config.yaml
d_model: 256
normalize_top_k: false
norm_eps: 1e-06
schedule: "wsd"
decay_shape: "linear"
steps: 3615
Below are experts of layer 10 (counted from 0) of a mixture-of-experts language model. Rows are named router (the router's row for the expert), up (a neuron's input weights, with its number), down (a neuron's output weights, with its number) and show model dimensions 0-127. Each number is 500 + 40 x the weight over its row's rms, rounded and kept within 0 to 999. Numbers have three digits each.
After each expert's rows: a language model's description of what the expert responds to; "mostly gets" lists some tokens that are sent to it at least half of the time. This comes from a sample of Wikipedia text that the model never trained on.

# expert 9
router:434449566519519463470455487490457587511452529442477507469503513475478428509488373473522542518580536510503447531523549446469537545493520452433503554479438512475490475449446469485554521484379537463507473542473508466588488493479511500486513478492551432513609541523432506459479467489471526562589523554456480449456484542498506475509452489478450498424479550542488511437499452527527529484473
up2:465545501461508520534426416423511484420511519424532502531492528470477503565506517537503507499444467450551539522529477551525478480487512505499523461480510584501573478479442530471421500529482468453488497498561554513539526516501531490542515439497564496432515524601459481535497466499502439491456468568446482508451550565471526473539514480518535420486493567570571487533510547498512479455427
down2:480495502549496503501529449549484527434499449468425521566592497500523552541498497481550508490472495502526484478478511540465560458519479506474438492514496501571558550528501495410462489533470450461561464445542546510494368451519507488522469503465410519543558407568462526535440463382511511486469431469582587567496466525529483477507461482497464418494523499539515466478441488516548514439511
up3:546426468479460519521511520477559507485477516544510522521485417448492469528476548480482483530456443507472468512540541562451513424456538536440453513534531487505526516497429453549444474439510488487474551436449442498548540525546457532486526513513511546537541510542461482422519583461560498477498496475459420469469501505552473539609494527498560456525515518502522438437510450450439439544513
down3:447475433545485464521504546481533510476531498539513505479518459514530550520445524553532461483504415472496468399538527479452457543497481552502540550502493537499463489578531512494522422539429514506559489475472518523497522522496508453472463473559484507455517463513573501531478526526565540539457396495560433513477541490468496536499466521521429507545441485456508495456517444510502465440498
up4:483451459541499435460570566403519545406424514529548487490565555456511432493448538539614507589518540427474527487413542433457520459477466444495560508445502526517489457487452502530501521460497570515481516487520469479532531442516533461577544481520513510467465476499490562458462546438529522473476494480544529553459552546447502557489539529460476412509483439499533470502485500500565468573441
down4:532471482483445433486472449491492484525477575454483452445515562479449516454485534482503527511606612447507510479473464499456552475512532481506445530487536485514568493473493454548463515477494480530525496532392509441511571524463507413496552467431514536569461456504454465532585483532564416459482489449516511437483380559433454530481472552448544427490517467514442582484458524544508512513463
It responds to: Word-internal syllables. Lowercase syllables in the middle or end of words and names, often foreign, such as Guatemala, Bienvenido, phylogenetic, monastery.
mostly gets: " Li", " Di", "ana", "ni", "han", " Lu"

# expert 1
router:466560537510457494483533515488581577476454567564551485570406496484445511546503481489563562537556406442500525476521539520471527469461473531464471537481475523472517519516477419547538503503498555543493513514560480522495454458439536486464532434576491447548490560466489513463493443476498428543478511554463479419517483494475477479474529489531511445502510533572467454463468492588545494562472
up18:507484516526486485422565459526458538556543416466496470564493544483550568548488510593512535545520468490529414492535547510494438542549531471448450476482514485501498474374496502533494404512508535563505504466507548486489544437444544492531416550514548490489540520541572487476513506434468504526433494518428539491534489442466477493498485513541495531492539525488508516506523540512530431594456
down18:481497428483473474565473510520512452501489514494443456554480461544589513472490534575507524501496584498503554542565470556446460442550531521472467477497507461461581517570479497473523571512482525512521503511512591494451482541432453469522482516566483541522539505537506494469464527493507510529560496493481466510456537467486477514529517403525514481447456469561492462460520475449462531430526
up19:459441519442522518611491500516486563558522493429483555503577459446523525553538476491457479486440507411481526470463460460481510520525514416510417479477576507529489565518481522507546490466458486469466540530557473493553497494447525457506498486535558455469511553509510466501475513515457458482485526565491492480502519540484503601505470512522515468492460475477493474482609546543556480495510
down19:440457500488512535469538521576537512504505554464471554551517523452504483435492504475464548495516451523512456514455488495548401487491506455441433517556497459501510459562441474414453478512457549511468566512541491475503480510473427456511522535452519542487512511538496600519472453516557547516509463496474475475492527478559510607551464527519561459484488472531453503551573508531429557460468
up20:451471550531506457418410488566549512460533434484497515537457524505497498544459497568563447484488464476499413572493477494451519461502504476455467485479487531451491501476541539559524497480462494512452511531575500443481550529354528551466559500526495452450478411529496469518509541484526453456514491490528479487471475460455525575522477460478467480503541536502507487526475528410531519398498
down20:487434433534562484529514542498571542503492480509452456557517508401542454440528432499534427486461454556466483495470541496507527549486525454544469491529551484493459576563514440454425439521517538536498540506512598558538544525542462474504548495556516549525509468451454493497533468497485583499458442513525464554544539469484518509456498557530524487513552569569489496506444536526465484478444
It responds to: Table cell starts. Spaces, hyphens, dashes and capital name-initials opening cells in sports tables after pipes, such as squad lists, fight records and career stats.
mostly gets: " ", " D", " W", " F", " K", " T"

# expert 11
router:438513500527507493503576461435540554548460551496503511496500520529469463519564501544564564581533534557589515478502512472473494574521440500554458493476470451488481526497534486499570534490482560489409498474458475514546477483458560469459503503472425513522500535555529487547438468489427540512499438536494470506453462523528413496494463467507497529517528514538518458482547452542476517531485
up2:496453565470500562521450508440548532500565492522427538528458465529465454465463508553494542498473455454545532473469511526470492549546468469542521563510482529592569508581476509498535465528549456498467532522467537450501453491457421507425526499547468514502513471442494505525456492543535542509501490547494530494499456466521491512457489525416473475478496479489543487404427561536473549487490
down2:531494509514511478558402527467482513492523466456502561477441523497546543418500464529475524500507519509518517453491466432421545490413525520515524419485520446411554445470587526507463474453499541507485498492529483434550537524550518477514516518506598487464442503529441489505567493483520481514521489478511546485479495507469464522540542404503560489480506505496528536559495467435510487496481
up3:444539451488522495518555528474499549445517504506553517512455504436558434518504501474456526608453547430515499448561394476506475478477560448484440485523487582501479393490498484487521515504602519496497462475525474523511462502477511491503540407538523537506460505527462431536455455493504487492458534466467492499436510529523438499469482466530509505444447487500499426479599511522523538568594
down3:499481480548496485506494479521403563484427499464423489501538543617599465513627558482513504492480451463504509564417436506547477509497521523471485484585529474563529546517482454544459516530528465540424526449540532516452527475507416522446492498586500493556485555469557500553487495490554617524553433545490428515471499491504461434480529483545501516481509538487496526455441486486475507537448
up4:522527543525515491547479551491553528523504515473525489433498455552533513452510495467439545532560490471537542493517524514567561486504459538456475495465507508474509436482513466530523524589471502522533448510528445496568479513484482475552400588488529489456499504544554487436562475518470503522551446552498477545452539550506555495490480503516512475514523420549409497482434445482580573524476
down4:509474452497506453460528464478471463508488506417500464475520470467473501508504495528451464562476470516530568515548557499528516510487457451569475482520510507517543520565519495501546550560517455556517524427492493519444519442476517438499490514459489515544534507560496482419565502462514422438448525533501603515494531484459528493532438445440475534497476471506492475465490506474504436491568
It responds to: Digits and units. Year and number digits after other digits, like 2012 or 1983–1984, plus units and counts such as km, million, century.
mostly gets: " km", " century", "ki", " million", "idae", " Cup"

# expert 10
router:453530500432517442497531422425558549534477461429549486498525443484543471456575464502559526506524460472526495493536523467469524493503492486514514567518441403482518504450506525553527472446492529485482464507502503474519458473512601494498546481474490462481526468459543523480483527443447557542613469559488431421463499476546504506436502474442446463465523496548486506460535541538479447476456
up18:528508523498477415501492488555546570511432490517519460515477435493580486537464509440496533565557477357494564460516510486487489484470481462519550493431506462497492536524515473493590516488516498511502488467409492427495438528422498552445557477513466496490453571465496546478473500490522507511523537500534524485437537502514474466439566481531550548451496594534488435500526472548439520483517
down18:515472504525536438541550543539528472506560496441541447559503491511452448446473475465507498490519487461486523499475467552473471504563499426486504466451479504529451459501509409463516503490503506464514538483475465559474469480456408490493497576503402467519521475481470524495480499440428442516489541498529466498513578521394525509585495481509453527444502529497531507526579417528463510510508
up19:460467490441444512560543512517461514541538462496463604475503473504509527497575539509552503482513519477533490498482500554517499570477518496557497514574544520539558492498511454605486439510492529503523502418553453570582402434523496421474497490516581464490484441501478418536438396463459501483458585423502476513504488520510491523506500515429507422537540492519571430469523489444450509455516
down19:496431536490467459548470515455471480467513464486545509584466515453474525476536498508463447527472414527434511497522460526483532468486458513512498534507491499442485508543502464452491494536494542464532465503482532471510508485384534500545519482612524512505447511461455517506515502512631440528462489550503484434580456442471451579530480562532440465526514451498535502478491421457499548477481
up20:548519557470538414558490466489534485459538442505588494501565497471464550527502497496457498546437488446478522435577574496409473493465429499529545477501520475440512424477535428507445477521545498522477460547528496492484497557489436444501461535468499456503467557489506489555482489517519488538467499603512422549495561528516537479467510478421560409446487528485529473480579536590516473454547
down20:535481488451488507505478511524541416570465523474546514468555502521547428445549508528512472494594574445483488522452503475574544524495507568486469519506483437518517483464494491474557509462474487492475549507514472460461515540528383465539503469514491466473508515506503496469514499483550458448477504474437534404484433592468438516560535490438438524590525487536552479494458494394464515574494
It responds to: Month names, mid-word pieces. Month names (March, December) and inner syllables of foreign names and words, e.g. Laëtitia, internazionale, ion, ation.
mostly gets: " March", " December", " February", " July", " August", " April"

# expert 8
router:472505507437524501502540500488537476481515486526487588560477492485511462515539469480489533516561431545559595448507488588504574489524505440477490513450452503429518483504437505485475526475493494449530476502461522495477478456426464525503560525453494468559527482557516548468523557463492487548518582509499511529523491472502511571514467482498498469526497528505508437432423445566525470539517
up18:507510440412497524453452529552511484519456480408507454504458514550508556526452420519446513585537417520504542509528591436528559505507485512548488541531451528538465569530516542530537519556474456486533448463499412494493540494466483532457466480547477531590515498541400512495489432510500558492494442437495536551527565448488494468594528413446574527506509511542532501498512517506511440466553
down18:459464526494442504435495493524415492488473504530478433517490495479520474436559575521447482441539510567531488529504509557486442501500519463473483536517471502515555463559491499511439512550410513534534499605514501549476527581489512529492543496493463538456490501499512525483496486503468484473452470502434472496517446460526485519470459502515559438550478485510478531529471518563514488496509
up19:463473576457495457464458476572529419501491536531522501524485622519509539500500492517501506554476502505546443518500434539483517454463494515474449464528529468492439512511520491459514460485566445509530466491504421547539528489430489477489502469438495572425556557549559500476452471603526510440504507496463497428457451486491409461481500429473507487534535504517519454531499501469519551518436
down19:517486486493455534533473496499511529460455474495484508463467503472482505500513455525605502548531522540513451503470526491451473458486443460469530554495480498523583522481469558582475558510528549497444529485543494557452513495505479460488543462509486584494515503491462464559442398468431546465569451568543475545477500512439475499428513514488553432443438440532467534505493486548443515444530
up20:501473491485472549521456515503497529512527503443532428529470454564466496435527491507473538449529548451553437542468518494524483461601499490484591457466536482522485533497510518461521505532449488494559534387532463610505526451507518536533442472506569467502462479449501500569501439530541514510415464491448533565466534512528416525489495460522510494514463503523551484457563506453540478630530
down20:492495560485498513533523499475517458521497544387445518488558558523497471529530449464530595465493546488484479472532471519515529490522525476542496538499456508556487520519501459460511449514431539452462602543516500540504503550521494447520536492549520470422465517475540462483426522463531501487511504482428425597589473487483506481476551547516447507500503481558477550425495546500502519496478
It responds to: Function words, prepositions. Articles, prepositions, conjunctions and possessives like the, of, with, during, despite, its, mostly phrase- or clause-initial; also table pipes and numbers.
mostly gets: " its", " with", " their", " during", " when", " after"

# expert 2
router:481515524477460448432605455506525514512436511422534509500502510495437514456562470490531506476446467557491488447530513552512566533543450458462487477425512441482518491536521485486516513513508491477509544454481499509534424485536511539487472503482513532495531517454472557547521521574594459502526531522471549469480478489502478461554460462526450468483436520491539472507453547510601541509517
up2:494548474479452528513489513507508470552581516534520432539549429514406536463525539516544506492564517500535471428543457519507473484537477469490497492466436490518472444551541459470428473492444512487571489471490497505447490558599478498613438519553512480541463496529470472513519469475513512518539542511498486505459479498543492487549467493529464474477561454520533497514450527475512442519464
down2:448436482475430506503465462499513536521551476411471545507436461524484588522473555549477501453564565518544499500492410433447502511532468433524535535473481521520510527536504497481507551578523505544419486489540527472496497514511539503561447544491457497503509495563544483520501493528528533454531499549509489499442564519515539529480555512499471517429512424455544514522572449485488492395508
up3:522495510443567473457487517481576498483475476561499547487493508486558549501515447488526489514447454572510427512543495524517466515481517482460545497458510501487498480582503434419588442514485496569434474477504544491457527511449511530501458526444523603479572464483458547438522542478531482498495555586476519473490486513525484419470382461454516500476565484604514545494411486509507509490442
down3:482523518504476543500525477537582502385488487480441561452487475482543441461474505380544535435514493538528455473519516472470428497519533558488507447491413451428531512478524482445447553484513501469491502528537495483476519482551509448507449469552494543510493527394504541550549524483483539487532510550555515489503461528509454513493516500509498481522491454440520526436565481483590563560508
up4:443461484438575501479496508480469529530525491546513547485420504527505494488525467433529506472520546511519486467547541457371614513451519472453517574536410526518567502490487563530530574436562444477534509516510485515491533469501545529483485448513509440449438434505491517468501460534512487506467574562527512417482543426608524499512444501509463426552465575449479528479501475496458552510465
down4:476484487498487497511531524507554544594484476428406472524553484572483502508538528406497462509500596434495488463476473492525449491476465551501521539438521514404471455477516482541504495566491596519441441513580427515531468515492528534493539500536538494491533503531505535458507462432514474440534542440479496527552465528514479518402483455471440490516464512449552505540428529505503440520533
It responds to: Verb past/participle endings. Past-tense and participle pieces and verbs after was/to/and, like ed, ated, made, released, played, often before by or in.
mostly gets: " had", " who", " have", " him", " made", " known"

# expert 7
router:463557465512431502464549495501545533510504538495464528542407527532436536524560534515510551486489542506543458510538483454507511540501523432533463505523517423471482461373520482498604479542476517505492503477561520479457534506459446564472517429464521467519474491524486505449454553450465449519493471548453517471517444538464550504483524448492483503463424492555547504495501463499545499489467
up18:540459544476504508552558448531511551454493503460538525552583454467529507484498530513590526508441507457513470475548448563527473538489504558523496450490417470485496463461565539528525452458475556431528509558466465492491478498440484535519511511558499437551511577433470521480495502517524472494503485533476449530514476551462477555532504465477506454517571507518525538417526435482422512480514
down18:506461545507474444482455458501540494513569480533448581548461415532515482515519501465447481517533432461562501492494502516498505462502478491463454439547470516522529567412399534548472486570485447480492552496523498505469540533432519515490514591505480528494468472557481517544465467513454547527476452494528506504529400505527542457591509488449418487492514509510499404493578471525462460450465
up19:554498546487566492524470596534545496462575567529553529540512506441447538515522540509505504509461427450518437525482553490474423496462443579432521510495545490487475529381491441471530486514466499476447557452497445461453511518488470535492523456382491524530534515477559527486479498453507537471444546459556531469489553464595506471512519470487435480453524497467508554461488522578498518482397
down19:498492442517520533505396498529487537537549553561531443486487437497486568545535418553514512458396482461483465502511439513470478515478484529514435539459495564475558464471444584460572601477492571546530549503499498465463519545470474553509517518535501502473428485487507586474492497535493398468478560528498410482508459545492502555456518493530494463508531502471494507440443431539518479593507
up20:477494543472486468474522493480604531467478504574529551409519506545448484461493519524453544507452496511529504476528486499528439608493563438531580493544500491432495534447500538501527566435506540468614439520532454498501534480484388553490452490547489506527512522469475518482434540522586519450453464517520472555531510447504604532582486487548482488459452538488585520510501485487553516535465
down20:523450488535492473467601461563473474537517533486481526438517541543437501465503447459551526454522492554525473524500534501499538551489516441465441474506493519468503565500511520564449495528479533491507519461499502513539514471532471469455484537500494484478486423508546494516451478494511486438488479431577560514556477521463432445542470535460533519491567490519554415530464546425500467538519
It responds to: Coordinates, punctuation, US terms. Degree and minute signs, equals in stat legends, periods, commas and parentheses in tables, plus States, Street, American, US.
mostly gets: "°", "″", " States", " Street", " US", " American"

# expert 15
router:474506525502420449497541443501494478558521524519567539519445442504476512514488465495550536537503499519564481466534567542485474475523508464534492494495450438514541422401525443576530557540538508573467518492507536519522481495423497484488586550499472455510565586469451560485524538469511582520547485495511507471476539514517535505536418454469492460489487527544472476514483510486590436516422
up2:502503456559490490536480510498575451483507493525539459471490543512441554555515527541476479501399559505548483481539446508524566531493582419536548535464519516527579485488459537461516496513449535509489473461521435481491541557514407489527484427442615584501535583504555464476581453507499534492498514550471514569473542527534454474527496467478533532512495567481503536491453557527550457479531
down2:504498571518534576514532574545512501516436535520577462496499486538500565525480561555529420601456477549439458532535464489535417459564471473493513512506555478460459453480583555518452500474500479543502475550497461484466453509555547536446507497517590503494528490501506459479516466496503479501486551468432468482504496503547461457529552511474496462492474533495483569562598537493511504456542
up3:519482455506521468486491445462476546593492474497559524558522442503508481534503506377489522532434504499441491507466443511535511482511459452482517528519480519484513583476541544526518584463520462471470499503588529580488506588551433505471547476576524498550444565448522497455493473480485523467455432471602511501535486471508480491532450475487467477480494561498518559472503455531488505555508
down3:491463529543490426479583457517486481495504533529495569510515501431442499473509524574504495452512590552575507492497463544535506425491531512503526476491423552498433429465498577539451443527451543467472437496486402531507522518558486553494511522491437502423513551501450434492472470420587482487534550561445487510502420530532484537524476526433498478475466467577515431579470519398429495496533
up4:534484491511537530504464542527546518500491493452484505542504534548469459488497490504492531451493523551465512500418455416497546471464499541520543501516500520467570490497479417463516510580525555561560500455476531471512535481519428508475534431511587516517557529491490420526411507483453601536449498486546458477505513500469425450520447475488567447537511469514475530489592529531500547473557
down4:473430562442516470466499449541477557503503452573487526544447493546462520501493462513480469525551474451535512493537515561544503514553458530481516435517514514535461515493399470448452487508552539575438396482453520480538515502517593555473479420437525562468490522500532516548536470560524527492510468470491503481464510476507446543437493510389551492541475460513529503470554549516477475481527
It responds to: Line and table separators. Line breaks, table pipes, section-heading equals signs, and semicolons or colons ending list items and notes.
mostly gets: "==", "|", "===", " ==", ");", ";"

# expert 0
router:519496525457453502442574490491575541551450522501466533519485516536477500480571518443551476539438558517570482483532507456553544496497495514502541463454613545465557463524474528494509559483506551481470464416530562490499500498512528472496506468609484478564534475478526437506476453473633519456507425451528483521425573464496447547538461481527457524408442521466496470489386517543482506446532
up2:488426554427530496439580471472495489534524500462517447517526530447455521477510542470492546504601448526530553531465544436472530509455522516468507409513438530507507454410514466533505518547466508495479473477557512507461447435524539548489479525474527538543491464438497549512438517486527495464456496474518559519544475519574468452398512530550465453419474530482433397524367461461474539480539
down2:532625508520462474483475481492511516421467484517526536483493544540523492525423450511505619541473478539409443511435499519522588490485382523504536493397552470539437520478499539511467484559497544559477519501539509482494526555507496469603563465481500551455511473535542457414519496537518498452446457520572515505452409529518530519537441465451550460443526450526454521524544457551525548585485
up3:513512528457502543476536484518480448540466455544516524451497475455509470518546491520546551488503547471477500502517464478493505437525449474496511517437513565477565404532476505485420491533537552533494420509461451460502514518493485511452520551460439490499434560512492477553565489550541512475540484497515469537482500399496448567548487528468481450457537528521496469440516510492464457484449
down3:488485436466403442488457482527485513488544518520506524437492543485492489494506543533446501426502497499540463538530522513525433480510472504463516543472531459502476423541554481541593540527509538462467530510476465483529489501460521517528513483565542537472511518507486460537528508441499519514526487498480499500516468523536463523586538496528459556514488492483489507520473526508498584593443
up4:510443520575565531516531590471472531571491505501546504481465530406415476446483493435479542460490554561543466493447486452448573505496538556459511538515479505477493500430462485490470504533473524461446580519511564519506446529493534537486506473582570500551494417460517487518444510547522539489473474522450563478444508503506496483467469537491562561515504546466558526557511486538496498540503
down4:528466505501524533516512484463503464473483492525455474509543477538374558419516528518467485472490516517483452489397510515517556582552579458494547453484425490503540483582461543483485452434564468525460512466460520456567462513518476483446554551529519483573506520464490488496495489556509487520529532568486622535430485498479496477411507501438442472470520515490463505484443455471509542537517
It responds to: Pronouns, that, re-/pre-. Subject pronouns and relatives (he, it, who, that) plus word-initial re/pre pieces, in narrative or quoted speech, e.g. precisely, pregnant.
mostly gets: " that", " re", " He", " he", " \"", " it"

# expert 3
router:482577507529472462461537496473534495508530505461526533475435500466497502537502502437476502529527543490489507496513498469570500462552495475524525569461575423501512525493488487498558497534511505576454479508615494550479462478450502520511477456506524459508501506429467574577471457381470487507493532526530421511426550559539509485511444484395518440495490547487512500412526496524515449522517
up18:512488442505496554469498507474506479540596540494523524549505492521561469471473621436486532543459492486525483483474505490460538540462486432502463482468503475421555531443433432548524569435435483476422458418512562561537504516483518544513424556549489446496476483515527510480544493515461584395501512466456480451549525481461535511450537527523544482525467525571538487493499445489467551556507
down18:479514534481519479507434496514465497481555483562415510526438449546453498596505552456466452561481424511573491423486523544450457500471448496516477552539510527477532473519522443487524444488496566465526447440494522505570513499517575498552489433503476542519434545537498523469473537562482540537532560474448493568429594501472495526552479511510469469412560531540526520525516450445497449474488
up19:503457536521496451470484558455488472532450482485474470501500547458473449561533483518508456513556499489546527470504477501464540495475486536485426519515434510512554416469496504483478560528516532489437529527574481479435547548507504475526522513542552484447441471493494540425531546543509542527527431532457508427497562560549603508466515471531485554543490603482542520490508551505445453519561
down19:511514506526561508468390493493552481511528503472449548547482509533483498467503506548517473510464500496482475459535550544504511556509452523544465440518512502505467484600495490422471523454482542543483485590521570512541495501506442545482486530420513471482530489465456461470478467547587498515548496517528533494563450512467536555490463544474508543454521506507535495542406549560450499495543
up20:488523484522524523523490429547509524524491468473494495515508500481459500495478483508487493589483469507515485548503496487510455487566552394480536530495493539488465515488562520549527499467447476370500501480485573426486521528458547487402455495517525513522477491476508468497482492439447442537487530520440482522501553380425531492471535514527550537496553532492585496553453461511583421429509
down20:473486481482493557514495572504523472512508552515532528413535432500511516484529445480509491543446597580437542544409571513501537518515574567509483447475469452495470475519477562472524504513547484516549490523434523557461468552480440537489496525528466596438567472522554552601508441479450522528488517473499517458500495459511499577529475496586487527508447518522483438551478524461529491488538
It responds to: Mid-word capitals, codes. Capital letters and word pieces inside identifiers, chemical codes and list entries, such as InChI, CompTox, load-balancer, St. Augustine.
mostly gets: " A", " W", " D", " E", " F", " C"

# expert 6
router:449461484413472538524507410511512581558466480490553466549436522478501417441541468485463505498488501525464451469483524493593497511528441494567431504483588517473547503497483510520486552527522487485498489473521423497567467501512547506420472442442483475489552567538556549445442519489466473487515452552472480481452510421454482478499438528544517512508531456470497394472497403507539461493534
up2:494535475440498447519488526438459475514508483490489462512508485492504521490469520437559513443545468592516502435437567514545484504548525494499471479482413544493526425459555475532369516504441540551416470504496553541494477496505499457437528480536464429476493492457484528461552491492439539507403488508534538513535490456498524465564436522470533521506488485531457490536527543509542539530554
down2:493440550497522469535438511559511548530484438499483543544431480491566480546455524372441492509533578461502561482437525485479479492527461457494465479458522485532502503494478464461509516497481546542499494505494490549482481495491481454504471492529456470431503469521507456411540442461490427513476543471474502560522549519537495515491514470445507542526507506476497499390526448546474538505370
up3:482459545463522501469487428434484542554542533497479473476481498477503428500515435472434585541445439519536493533475431470508541522493524577538490446439502433528594452521532522487438508514581445507421515484496488518582489506490553477465466475541508451454505535482501562470493532544503481494571528538420497461513492524540498495452482486518507512483466575514546482557505509504475478535477
down3:515552545529454460528461517479554533545519471520462451512523473481465539508446455489490470549521542436526496502559554478462461469550468487483495452493582577537508506416546477449525415503480471459439524426476539455477497481550486501443443454520461484482541475480510482555480455459598487478454527522502546452498463503541532399515488524519501485515444491535556482512476481449439517488450
up4:514508530515474499508546514479546539572473508529475481522445562541545488506475515478535458562517474515514573431565486502552529478479510528504475581442573429527530406517532418457479501453537494471474446455438580480457540509475517533528504506501460549469403456516543546506545506471485553418454525585563442473453552560468539547481471532483485481498434474506504519469523511471454479502550
down4:548515505440491444518522534537470556547498445496475515507518543572496507566459479489523509500424450492482456485550444525456454484423510472508466491390485512494476521486494463538540492514542427453543588497532543525483566503530437573430586493551409490526493500508470499501505523471448423479530479486485506507551482506456470497491525480478435572557570488588541433503580508505494492467484
It responds to: Name-initial syllables. Opening syllables of personal and place names and given names, e.g. Ro, Ka, John, New, Kelly, Helsinki; also periods and of.
mostly gets: " New", " Ra", " Ro", " Ka", " Lo", " Pa"

# expert 13
router:481560571509522510451473494479529540453562531479514577526470476487473447552498503476466491472513496560471452449534558480567620535551529464493450541450524468448475514466549536549512561450447518513459500503498511434512404488473536472503470446495506519538530539521476449486480510463503444571486448499464480441444504522547514525519545465468513432548530526522485454424507464538498429514463
up18:487423540495479464488507494513455558480434486427513502447513461512553443547450531500455540498505508485521503482505478577444449472523526452472495489555533511491475499469474534557452487466544489486486483556494550497462481531505495510423472494516517512525476542481509579471524453534468576484477465486491422464491502462467494502498456474444485438567481486497507416419455550477491493540442
down18:489457351516518548457447540482507511491443591569511541484477515512487505542461510526507542461476500528437491494451483465520494515526503506591517532549477517547496496519530471525527485518499491490489484401528505494489540567444521465421513496480533457476502474470467485492475532473495546470536466516541504514526466471466515549531556522476397474470515461476499500454516496486513567525488
up19:474499475524467425486501504509548476492529496519463531520415471555556507511501410511435520451544502437540454564438501493488465514508496428503545454533503497504454542458495467516584504440528561509536408467447492510519454474433508446540536481464488497539419512524557492502491504476465430509578468489511449492478466572500513506543513491549538483483504443518519448497511448431492543448457
down19:479468527458443511533526553483451444472478474463475458538452440514480477494554541442571597555596509452549415476497539531480506509471502515485556472527524511472537522480509487460521472518523525568579474436446533587516526448452443493479483422550425473458490477466537595513430437494584477509471549548541567537516494492516445473490424526419462514535461493541500514483576433439421496533538
up20:502541544478463487447573470541500475485523469485468488518494512468511513555535507458594458519521506518450544457546579472537490615444556504501474529507553539505541495495443513486527567439524525488504470464432539456509444460489530436488504541543385496508484496515523433484489477445452515444482526443531458502463461416506559435526487452548477409520527588503487504522460458523450461477488
down20:530580491465527520451525458437512541502511511424421582514460507483493562532498499538517563477434451470486544530574543535455435526461436486488497568531556565516452459498457470473467506576459480500538504451545479429482487541508490493556505503512568574555471497482537537496506514513492492480472485505443565516452486532562490436578466440489562484495506525529517474529571504521465572424559
It responds to: Function words in prose. Articles, auxiliaries and linking words in running prose, such as the, a, was, is, be, been, and highly.
mostly gets: " an", " a", " was", " its", " is", "|"

# expert 5
router:542590509516494505523517473452498555504462540551555520513454534577442439548518415491480515490466486493472542489518584463537585559485411457593507546463517501508585510462544483509495506462505517514507496505567534546461482479506532511476517490447517454497481499524539574498449533482497450548560425529433504459496476530533463513483472481424427480454458483554561540517490426550468504497551
up2:502503449557474530454456489569512585530496517442448511574396498476521442457408448464511501479550539504574565462525581539497474479516453494585503496447495561542472410493523487561524514475500439535516442486459473525528575484524467526484504528442399466520506426515518529534575461532489488533457543492481493513515500457520510466525448487478502446572444534506459542515513441539534523526589
down2:520466405481477502517454563509559536491468473510465538495515489503542492439444470534639543490490520415541529477449535553520504455528479492504539525402433470559456551559519460428506496399513530489498517422460477512476562573481559544509438438479496463464501472476403489465477454468484494475457491592448534476478458555488467585499471558491508489551550466499526446572465506512526564457539
up3:590533470456498498516457417530518505458440483515445542510504493516494480550525476500440514517467468524518516425513486574475515531441496521480557516441501499478496516516508470527543475493513420470556535437533530486519556462482496438534475528531542556515561518509635489476511480485490557504492541469500435503463554531486553538519451497521548518504528441523568491538497425527548472559426
down3:525442516468473484532524489528519464497486476467477573524484495497557540492441539462508473562529468457578560438526523504416531508449557568529524443546568547456499438499545503525520557495486533535592435527538537494526486505550485490480496512518546496436478466472485498428472509493471463493485553455569494523453548536485427450463473495487478480548438529471489531498497385463520503518512
up4:495520579475474492506474493540450488478505475488488446511549446532489488475449521445523469540499503501570555526464438527457484569534559495474454497547539422507492526545495460438494508469566530524430476477544507551486459518473451517501531520445526497569536535488474492492546452443543550533471601509519523515478541440491535482469517587530471485471566478496485479459516475470511499606440
down4:502479529480488544494515508481515571534508487510505500519501493535499529485573518564474516532427452558483560508486509461489434458594407538537515464503489532501513525461554484487621565531481550484547558511572540509532448512478559505469556435518497540535520512506481514575485441490523499520573534516586517498488464532542497551483469520462476454515510523443497490476405442500448472469541
It responds to: Proper name fragments. Pieces of place and person names and common name words like North, Park, Robert, Hill, especially in racing tables, e.g. Puebla, Strindheim, Timmy.
mostly gets: " Bar", " North", " Ben", "ah", " New", " Park"

# expert 14
router:435526523532486461496425433515554502512471579522462538462480474494528478564545522484520507437455525517514493494501490537511472505565467535572549481438554499471479498462547457571531516526437468483543519448492478591475491491515575359448549485528579421461530489555456489460450495522468508543456484510554576543460528526484518515498489507453488495461517540459572524481488544548521480397539
up2:484520521494403586516546493471449503512476439454496535487518429464422457502479491552511582426465542485544523470419450463524453484578505565466556485500573535498480465500435433530500493543440491474496551596449477503506492554520502514465501476462480498476513516544552469488520524483495511528543558491520447521487550552528524489545480492439472454498504472537518506487509503514526504489477
down2:514513477494472500513585413534459476464494473421479525506511568454491499515440481494487495475537478507570489505511459518576524506520510538457446507450432589526493607542512512543541537494465539488475439491550490512548511557417464491452465486483478539479497531543561491471489421473546481435480500540499526496509529472450503499447457522469479509429540412507582525536438464444531570447516
up3:502448490472514509502518543500494609509518463479437526475474530496478477560491419536494479533494502510551466485551523498503493469548447503493528540494447467471515540518513452513600516507531535512558507494463493462503504510457521543509493474521469508447472470526618465553473473592477551528494533494547478590494449452478505499513560459451500504507496507507510505471500510480528428498404
down3:561521497473511483493583431464486537574501502436497494473484449441501516496476478443487459614581452431526497553413514415515490549522574519496554543521542457568485451529388510511523550454508457461532539488470466518552449527439498478486529514548447436559545532527509472474484554497519419513513456512495482602494495510482493448496532517580483497517536572483510497511554455509524482536492
up4:509499447459465575465453444445522576544553533522554561508515476548579517550515430451476459519524574511577466487498542453525504524524498527466572464442561509435479547494586547491477492507561532472557466508451523479458505461491519484485548553446563490472571492507455519542549512413464522534488434519527529478468497500573448412548455536502500522490515517524526533515484549436513508538414
down4:484492421516503499461546598498521503525495450446499559480506462530449486494475551570504467474522491551521512549455495480507416489529469477464503591574528516517523514430497503481574441525519474492484381472392533469523532479532431474529530469473463509503500554520504510539532481556474545533499478460506474466480461506439519546528517439490517478473515517467487571463442533444487444506489
It responds to: Latinate prefixes and stems. Prefixes and inner stem pieces of Latinate words after con/re/inter, e.g. pro, commerce, propaganda, compatible, registrar; also section headings.
mostly gets: " pro", " Pro", " Total", " inter", "Note", " Inter"